config.toml
num_hidden_layers = 8
hidden_size = 192
n_experts = 32
experts_per_token = 2
d_expert = 64
d_shared_expert = 128
hidden_act = "swiglu"
moe_layers = [0, 1, 2, 3, 4, 5, 6, 7]
router_score = "sigmoid"
normalize_top_k = true
routed_scale = 1.41
balance_loss = 0.000245
balance_bias = true
init_std_router = 0.0147
lr_router = 0.00098
vocab_size = 8192
norm = "layernorm"
norm_eps = 1e-05
tie_word_embeddings = false
optimizer = "soap_variant"
learning_rate = 0.00501
beta1 = 0.95
beta2 = 0.99
max_grad_norm = 2.0
batch_tokens = 65536
max_seq_len = 512
train_tokens = 303300000
max_steps = 4628
dataset = "wikipedia_en"
Below are experts of layer 2 (counted from 0) of a mixture-of-experts language model. Rows are named router (the router's row for the expert), gate (a neuron's input weights, with its number), up (a neuron's input weights, with its number), down (a neuron's output weights, with its number) and show model dimensions 0-191. Each number is 500 + 50 x the weight over its row's rms, rounded and kept within 0 to 999. Numbers have three digits each.
After each expert's rows: "comes before" lists some tokens at least twice as common just after its tokens as in all text. This comes from a sample of Wikipedia text that the model never trained on. Tokens count by the router's weight.

# expert 17
router:439496510471451470480465523469478528525498490543541568545535447453559553454485489558484547510538580436452433426455483454531341492544448428587546468445515486515542439476542501573502435475451531517496465572497556563484617463420578387509469499457544455486508522562521381498457515494495498511492424489519569581610575461541463525477523497528502474536541498683625563397470520638531453572502588506492496461561511493536528513517553428459417487486514467430556496467421438504524524467454505571502513532502496447358468488476455533479468533511473453488437459497500545487430514481530480457
gate1:595557507496480502516503539468440493580552430491485570565473623532540576513547505476521513476441540527524439408484470451485402431482517554535441428454459530402584558531456503506516476512471536448528375488436509523483596473456565561580406437499403513485446540472550487471545480550485517610448544549538430469455492515476536495520517491468526553423435537428517541556454421445447517451486482487487610422505467407487462506473552412491453476489403464454416459442613528484418530483477530571443460442516505523491484481450603437449511524502448474459515501444507522550384534428527568479
up1:514557542459463505561582415449530528445477547509565488454538532485516485635526455491502475396405453527489520506489486486383604465479452462515437507476559581523491407477487520448473583563546553521614596445515463432443431500568446501437607520533528513566540505513376512535446445494590509487493482467465510502524563434491447514504486495505555569490469548546436492460446530507532524570514444492380508500547449479535509478498453470483529527539478419504610564493431474524587537560574458394541498478466451447458494451622521487525467453512534507565524486595476539417544539560487603535
down1:546530553537568588538499480496510445549580521449632524497501530418527510381539492533439520538497526502527429448519414470516386561536500499381534593498638491469516528427507472598430468441515511497536577578469484408439466480533467574519472493406551460472507489513500516381531468504502457487465460412508509402509459476550457477512558512479546502508549524507439506490556449478532450610469515561429502506529482431517511522487392467472446477410429488415507493502546519566415488485574542444469496578543521495479539508597492448462499535445464501431571505613534482444495521562464612508
comes before: " to", " in", " by", " a", " the", " as"

# expert 3
router:451500542550544522493414523481525532465505472535430510616497538503551480440428459575589539549435477525603419525442460487489434480464501441501564470480508494541518511456548459485494574603487515466442540518540545577513546474498531460450510497474497549580419445419492555537510546490498475470489429577478471562460392425549444520520509496527579503512527492586586547404475600486528500401423415460510429482520564481476452491491524416532404528436610497416547451460504487488590492541532521519453453537499530534557424470455529581460477461547517638527502466474469510406437563372525474572
gate1:512528524429408469392556472502500419469530486482493454478421486573552403495569472450428487487495508522510516524527393394453481395474521458482534548513471561529498458459499506549520505515550599544438531584442513526592481467452444486571519500488476548439508512445343537466461352529435611461438469496411504418487445481507501629435455577470449500523515535502461551519492506445465519505565448520476526413538458485469442447558490524548467413480509536587527407488484497515469518577486500513489520549515425615391500499559438555436511511447486545466539510501515442458555496473591476466
up1:528501547599492568529462490561521493536499342572423421462435528536467385479427518554529527528446530478495477487486520404436465487587572404436440561561524409489521485550429449459465517485471439487519544474467497459414548465453512507503514450513571458551521553541503489473540400620485383535542465514472545536537435510559427507459484480550563440488503435481496475536527506520483546557478535430567577527578465470394392576433503502554426482560505572580494448434543480484480448501392499468603447518439513499480465550489539459450490525442530512474534490437495572414477477452469446471
down1:488502484444471534460524502493471484550465415520608373530442572565490442539488558470512536538479511456427536509456488446484513504529516541587376473512490474455512589525513537426547458557461523547490467555387481519439539480423517470538516549524539522441554448487460469497445412458478474494524414581516453546469515509467559575526502494505398465404409542445559405549500334542481564522537460389484569470549483516540464577462450548536487532436508543545595471422591492505434501497467446529609509517537495460403486536460475431409533516482506450531582564497482531460522579517578536504
comes before: " of", " and", " in", " to", " were", " are"

# expert 1
router:465522475423565508489497569522548505530514518548447524487492437504533511514631525505459485547496587490465491467607412472539488539521387473443539525468498587522500457514449469524582483559405593537521519429488460463403444400555558482489480483477499494531513612464538532486554556555505476495487509530495476504539400436542468592496515497539522536508468486465556557481430417496446485618517491623448500432491525560513568671415500455462533524482553444521522507491492406450530503490451479481527414594467461531519515487483464582538556459450471513368404427579475542550560469521507441445
gate2:552470461445503429462522532580561509609476491462440495558599565376496520405539532506481503531444485540445521443505583476496558584504456516524366547465475508483455425495493541496453511440619518591498491521501525430519529429481399416499372532589582502474499449467503530548547539560531441520476486556463489572473488537421545487586450499476460524492551505471421464497519436579461549519377462524555491620523428496425413452427554464535523431540468505505523560604507479511520477443503486515511470560425454467552511467501414397461513452543503521499436520485528490491487490557564500573
up2:451481409488523499531567585397467657484444452493572506512473479645492423510465435509414502487549371478509373534443478466542456437528472508500529533558422504423513541449490495506524498567491492439497492505551560556478476469482461504427539503459489624498489537487503553492472539481521468555545517487482544445437512520566598497442453540546535520596477474433454614445414536540413487470595462559471450492505504474572603498491441510431578546483436558496554455467449594544478423491483437579471503473564504536447494486521514554490512547467451497529540566497447497545486537437393552515
down2:504544478465479428481474507466542446504552506478479490539535575524405452526466554524523464498517519540449532540546498454536525483448412482578463538472633554513419383436486598447585477470493485501418492482438538485500514516510433382454508492521473568629426489535550452488399544481514427544538469414433542497566596509496505502453477462504518446439513511470555583557497580464599502407451577515457489438456524501435518506427501450624515528498473441432399502602535480498413439548490600446529510482397462460529523577497509546547462430531484464558446534489504416548480522500553470541
comes before: " ", "\n", " 0", " 1", " 2", " 3"

# expert 21
router:509560519525442371501533525365458481544454525475543337514454521493555509510494454483602544563489488437504513518558457534542384465487491557612553491508488494496527493510531454587549449449475540507481601503517589563513590513458528477480490526548557527487425486491563555472520553502475503481483521479471543430479442553492496486509464505535581476432550475452465485412491588527443500423293564522502446479506449563550538528484593477448507528444556469454457464499509503452552396557511421533525471512460503442444610508452476513538459503557432503504524457519509505459596379451523475455
gate1:478649446576463503437465529504446522541537575506508545521528652478513516465538436467514406470553427499533569533518510475552481445527547536502495420566518468540513498495601458513477454546450491480462468523496460531594572526395443548516465431473596533366451414576543382465419527507512458459525494565492503560458542607567555617527544562513477364501455460458525530536469533415517569480498511453467443528592507490488493508399550570515548460450521449501461535447460497469510459536504510534412467553520480444511476567527531552445526455542526496409517494553567518448513553459507534486
up1:464525526541593503550504541612555539477462441549563543523505517577478518533492517530477422520443517517528506509540522562550591550521503549557423563465510508526518548569427539471496540455521521550548447496644455527464440385466531440477442577478502459458582530494502423526546455596522412512514499447475485444487577415473544488439552476462489529401436580540544512462456491554436477564551440469502540509485436506533444461552470476548444601501521493430401484553424525504400475549484471547489523418453516496475439507635530434396473539474446515529383499407440440528441564468452480495
down1:464504492536494471533522416506545537558405500452493463459507429463606541387509623554557589464507485459536426461600483522452542406500562567491574559524498536546472477499534476554470523516541540508502525472400523469569518467434520523508503504504455593435506430531501593491466521588472571471526446536450589544510399503488476498504490425496467487566573503480535458468577522500484603525449552582552439493531498536510553460547521527477563530560577500566543546529524474519660451418455541445500464447520471506565529463592435545492502369465486440531551504476461460407398537497546459564
comes before: " of", ":", " in", " and", ".", ","

# expert 5
router:511542554462507503516552486499513459525553518508553513530511442501526551475527436440551542504486506552482460451515515537534534452487509459489471516390561531551605531601556494435442527541449460450442545539509654520451497371580553402557457477467487460498477492573503488454482535479421493531467499508529524541447487507495404508511497484539500434570490565519488529466504465568461476526453436504510421480506485451568475421480519457477357478465412503486582518453558460552613413533517443489482496450514451480547618490594451575635443511482537536542497490501441618534370576440510467395
gate1:532470435524586504430500450468469575436476541561487589541612472504540500516479536520620554451473478595507570510505509494594509496509487494476477502570510480413498509534503493500572541474521529581474486476531396524471459482479525502495458555494491446491361613509509525464585529504530559526388573461504482393626490566547516429393519551441616482510536507486433491516480515429490462454478564546466468587514478535488504463482497552459588623499459492511481470489500553538484500616491514583568506480431551548490390446524408495539556522563528521494584547585485568534538472549468543561
up1:464503551527440515485558587517464487570552541386452532463426483445556394461488548557517459524400473521475452604497598525473579430524547501519488508462579427494544543502497519469432431597466530414570510528584534486507588483530422556488510525468457511498565445459410451523488495576512483400508476491534518538448465443524503504588471476489567596530601520515499571473502537443521498540629455454481518473438462536500494487492504480570407434610467481485518588518541531480529529477480491564485591415534518478477508519426463540494446450358416458530541455441546424458511450524536411510
down1:557565476582513499484607477580589535595561531391544445588438481401477511521429520488473415493451475521483535629545484512539486459534482444543486498430474473437509477562477522433434528434540519530478579540480498487533507535631414501435502561537470579478477414507579466523550470487565524385414498446530498509455566478544508433565510434538549540606509548486581498496483530482505470516482426466482465442587438535514520509456560545580459578530503477456532474506504525492558478484411441565461464539454438551521478570463590499546439425542479505460568460475465481569441548393538462548
comes before: "\n", " The", " He", " and", " In", " It"

# expert 10
router:471502528515597486436417511469508516489557582510493483558443467434499573467468502480526566507417548471473479499478442403594499483421480381517547536485524502459525501507517506497570443505458497455458506536492523544479488408496528533550504500455550475510489492452531448484492508491460540544517404424526521484436463470606419496444572452554562482537574590434393479470420500518519474503523496550496420508556495388509476572491495530586527483466407478444517498358452462686579486459540388573497527542488658506464530566538511537492429591432492494448482446462511448530486549515486503557
gate2:524498467495539543512499484449359532436454516516453497493465423458565435502546453505429537496492460529426509537553513460512575502434524423539514569391549502436564512459450511516475473532520434434550477479519501469564497473421468398477539567528444419518481525465589512319393438480508536569481450623479461556492547520535547502509485553470542525558554512504470581446466569430585567404457476543502440426460532465522480556504474504431586440434562552420553497462480404439450523507515511463532511485469584519466506518428498491535415574463437589445506521542473492557468502591511535556
up2:563542483413384468496455508552484497501458400506484481465499466543510466490520503527489478479495448514425524560584384477482557509549648462506493577394518452457472476526516450518552529563599439470507522481503458569537501492388541436524601478430459462538503546506475467424511469524548465579504529471495553567511523581491571438485516464518582540462514390483520555481439502447599434427498459535484438513447432509575492613584486548483552489429567564529526560460423473482426513455522477559441544462516525562381474467608517517494467491453451594553485517549488563502491592511557557534
down2:551534523437509504525553450500430455557495506573511444470558525527597536515518555468526507518428519421543403442475520486420503477440554494432490505459479575419407543515492461502502513504535357555536446436589552480535526492612432547502568457568554495420521517524534413459452417550462559495405532509498454468542576468553469529510475587500579435481527481480459471481493511408488536466414450572582504472595413460507489529462549523513633456536519497342549577523465440508438511424545480462589539473552529540461418485529523487453511441469475551488468497500536495442557529583562532487
comes before: " the", " a", " well", " he", " an", " his"

# expert 2
router:426520552554464466514471510596488541567432482465641429488468423485522518514473518483538501506477540504552456501495497473473461497495407531447552532471541518394525442574524441576528493551522536518510438513499517499496499459488540468528490536495499582509509451517516506467409538493514512482491440456385514564376440480609491612463515467512520373374504483653425531476446493491469426517449452471560494406564490449624558501501531454414464494516472534516505489500500453517587497526556520534475491551497441530539612490489342477483494424536454471651447486503488544509553504494495482564
gate1:494470534505446534513533542474523503474503503576588485467494542506562589583496503452520460466474537504492465601478506478568546509515454603514561494575537499499541510531521473552528557487613574528570558544551498518500431469532551489509533503438501500403502413485561509517380487451477606431515387507425509570438577463553549547442416532524487420537528526596571591469507458524428452528477492511439486498438537515534437418476468513394505435590559503450483544447350452550547513554518425607463549567482524519498546538563570547436497467506477469502540582529435536411468443430465487512
up1:474432546461429550524540538518479501498431483444466471461531442456481560514497521428547417497536461434514545535478513500485494545544435486516496584502454440445456494548494481591465541593425569541460482479460568410497381516590498555512596461388431517521530510397514542493460556529578474500534556471581591540571361424582507522568496456521457540424574464544529547465500553445482459535626466465538494472553482438517372490555530470587498457460533472497493463487576474572492531539568569518523536471577545546531535467547421455478419503566461454483516510561456566554407494509536475458
down1:583566456557468463481509496552490499475528439574502526596399484491505504477529546558465525504451497500493400547483487342478467388479430483549374453439591493534468474448517521468437529518604475379553496506442483472537477478567492538442500455410485475532441542465515559437568482471614425345480470442471475439430519523433413439444456424504544445450527579642561428514511535526510528470462530491548461494480498477522514564513560487521522458553496502499495484477513465477559537539446474569453529510500527514565460607520500408528566467468498465547461501465562514473484517518392451539
comes before: " of", ".", ",", " in", "s", "'s"

# expert 20
router:483500537521639409460480484504469524542494528457629375531466502453545508477513433536537532515438546387565467507612510507584404508477516402552500519466564503488577487479469484576515448370488507484466560548562511514480494407596485481545451541476538447477503519404455635471490496566434447498498436528497547414428493476509486501487460454578538510450552465557471447568442542618452493458507548604477483510474445532458513518458503526449560419414426483490547527563512366526549547484536409561468488554548510457477525521494416469497542500570545540498514490559514483464514457515544497519
gate3:497561464461509549470569573508473551537525492474464492458536530474524516543447424470508476521437492434539605462472578518525477462533413544598540377507496426444572506441436458522545488465563522422530528560564509474431535586448523554432398468511552493545565464504505497487455607470471445561570572507507547412527520572527543603447477487548573489573430523520588470469517527537486484457515505458451571578421566548462464509489559507516662593451488501416469484544503476534504473565488466419523487578495572478508486439472459468474451436455445364501565466484482442540537423536494567463
up3:445556508535558483525383528489536496526566495478447517432538427420461487465488471352491540493466520537497512533476495603546570467471529562597447448478537583569428535452425440453541510498526491542537516478470540547468441560436540491508464463463546565451509598494425339479498512473542487468532478538431436456553454575547545625553418478495580572592446501539558475491511480492470551506600514477513493509467566448499428409490534570479552518542478478484481500500528643488539453530498480475577462517401479441462472525535480474448551515515464488455404503490434485465505389540613505517
down3:448601545556422506491468486544456434440414582501543439513457533609482507529437539520562472504471499448537580501545530496496574447546535482513476473495537525458563436520426561559535462442524457420445577459484537483568468421554399501527452469439421471480474544466474511463485445538498482549496590580523523462546587482514527448430414497566461533619519447558449394538570534501506533457550585568442487534450391536433503501556505419520527516485531521483418518540515605484519486531403543514420492597589442510545559546585580435469543431455478467552470505467490556455467537516545554497
comes before: " |", " -", "ited", "f", "p", "est"